config.toml
num_hidden_layers = 11
d_shared_expert = 64
balance_loss = 0.0115
balance_bias = false
router_bias = true
groups_per_token = 3
init_std_router = 0.0139
vocab_size = 32768
norm = "rmsnorm"
norm_eps = 1e-05
optimizer = "muon_variant"
dataset = "wikipedia_en"
Below are experts of layer 3 (counted from 0) of a mixture-of-experts language model. Rows are named gate (a neuron's input weights, with its number), up (a neuron's input weights, with its number) and show model dimensions 0-191. Each number is 500 + 40 x the weight over its row's rms, rounded and kept within 0 to 999. Numbers have three digits each.
Before each expert's rows: a language model's description of what the expert responds to. This comes from a sample of Wikipedia text that the model never trained on.

# expert 29
Description: Prepositions, mostly in, on, during, from, after, before a date, place or noun phrase, such as founded in 1969, In 1926.
gate0:497454487510509440522534502480501542503480442475509477519470488507508474435551511553514490532522434525513491497534553435518499465481570432450477510478550482519554533493532506439514531587570462537476450489490435510501515416520548542517478527489537522464480455568462445586482527493477559525556513534518543519455513494491460508496506500537492473463536556606494535504470508519533582476491510517529512528383481456398548514478464485474432485426536533441543546425448461434464514486463512611498589523491552447468565478518470479443516563424479518488421464482502508452484497532507472508
up0:448522546456497548492515459525550402488529512560557485456531519462452510569446435483451502479471536490550470500445473462456519575556477510543506537487516483503441435477507490557550548471454496466528491523476504466516527522477490470485546478505513497570505522475505536479480557473535431495485563526476487482539482487496582501529485513460489465453473423456469431477505536569456399581477486511460480486539499595593469480506532498526599484568480467542544504550583502567486516429520420407484478477507439491507517533492549593483499464515533486510442553537530473504509502450431506509

# expert 58
Description: Four-digit years after months or in, especially 2009–2022, plus other numeric pieces in tables and statistics.
gate0:547510504512548483474445520474490543471476505481509469425524554512480532520543465476545531505465570475562437454585519469401491482503515516509512440517534528561398542476493494517525488488520520483446552517483490491550536547547543570510562503440486535436516508441433552571428543454507517485534517519620537500608499511473544539495515461556415479462449494484456436513433535465476559536505486523473506538506493494474483481498566500435465534510478538521463509515464476511562496457542433473521564490539456447523498504471489567564488438530446477505549494538522553559454470534459440537
up0:483450525480521561472505478541431439506563555538527523500516502495515508526469539505434499494525383537493486563515436492558446504486457505508442609435512421492600527521502526497461542487503506538558431458521517486487447427494483488497414540490468524535500544416546488459551509545460532532520519561450477424455542445454491526463463520485575517548514487504523497461531501472553428474507499438580476458548522421484514523502496502556498458521535486440532508488466481499476525522452527562516518527441552547477520482509496453542513516389565495499474497498498443442526445465545509439

# expert 37
Description: Inner or final word pieces such as -og-, -ry, -ship, -ley, -rick inside names and terms, e.g. Zoology, Głogów, cartridge, Kendrick.
gate0:497501475495504510500551506523469369394489538485481481531489503493547549487505481552462474511473551513547521447505573528541507440507520502464521487480475436489519504489464530505441566459502556490524518466574517484506533457505496495481491480391499524570518504526522480419488471521471565422474519570563470523492516478483511460507564403488474466463514512469597514590533528483462560565547507521538481523577556505473395496393464505523426511517511426548469523480445529517556449517506555556534515526503570466485475454502515523452535468516509428488527526463534487509478438532510499539
up0:531502463477510500405565497548473595414520540518483455505510494529506509456447425540502461503472524537424497530563565554490511479514494514548480463531498472447470490462532497461489545517485508525549528449481503487478540547537470490539478477531566470482504492454528483460531565546480577480480458485550411476425450461570486416534524557452428510468543525587507549515494523538486491585589513560464543517468538533491560511445448459452467488446543503497530563524505483502475483501484476523585545452514510450451503473472508542515521450500482509514493478408617526482568538498477515530

# expert 41
Description: Pronouns and relatives beginning a clause, usually just before a verb: he, it, which, who, his, what.
gate0:489499535509534529479583538454505512429527561484580514560483526488526456476523531562473480508509489494460507477448529488533531495415463494576503496494496519569550468527558494445447499550440491518416561556441416462449469476478512510533483466470467555499503524503496427522451537495500517514512448518450550522571529507549471377483495466476522576519475454538470446462458462500534500532465493496524421528548488438523511534521478522482461435518558464498564480504440496487492489483463529512514612559539510450536514468383466439481485505480526471503455416473558457565508475480443516513
up0:514523412493429472534421451565475496532445418467458520481488519475485557538516488412532530489521532490535466510549489491445435482579560493452509504498451484441416571447470516541552532489563514487536506463552552502568518541477493477489505550543515474509492498502495567461567480462500523444448574495559469515455455508464504597500509504526500460488502546492506522513526574494488505447517499527460551492458504576500482454480514444523546590471422490496431483528551516512489532576523502464471400466504464530446518511597524535514538489491479538535520530484477590437493519546562493479

# expert 62
Description: Single digits inside numbers in tables and coordinates, like 48.92167 and 338,005, plus Cyrillic and Thai word pieces.
gate0:467495471557547480554497477408447503467442562499501500511544523541464509523519501442515438576426424538531495531470573531459594529415494504530487475468528450547447467556483466479501563521477510461498494490439519443505508460443469417498402554522489523458510441493488473500477527476491486519442596501489456478409453547469526459529510426529556516482481500498551488498512460463535492518475544490461481554478465511515513518598484500400489393462515518529487439496480454528447481517525464490475535520465564519541503498536619489525567462516543516481477560482469492483517482510529524520
up0:547532485487525420472552465467551570514470500492447573520543485512547549588463510479539464468442544487478487508469515446439556574508522498501486452468502452532519496520498472543494530519574508500493441481431556427503522531452473555503483556474483502486538431524543453512555521447472500519511489499504509530396467563479583463488528420437561470439492493579511456500548534528515485409502517490454487556513467504520564507531525500454482491491474520487527505481565475498509417520514503518460501526511526488524442508502504413563512459529580450418468480545509635445502436495504535517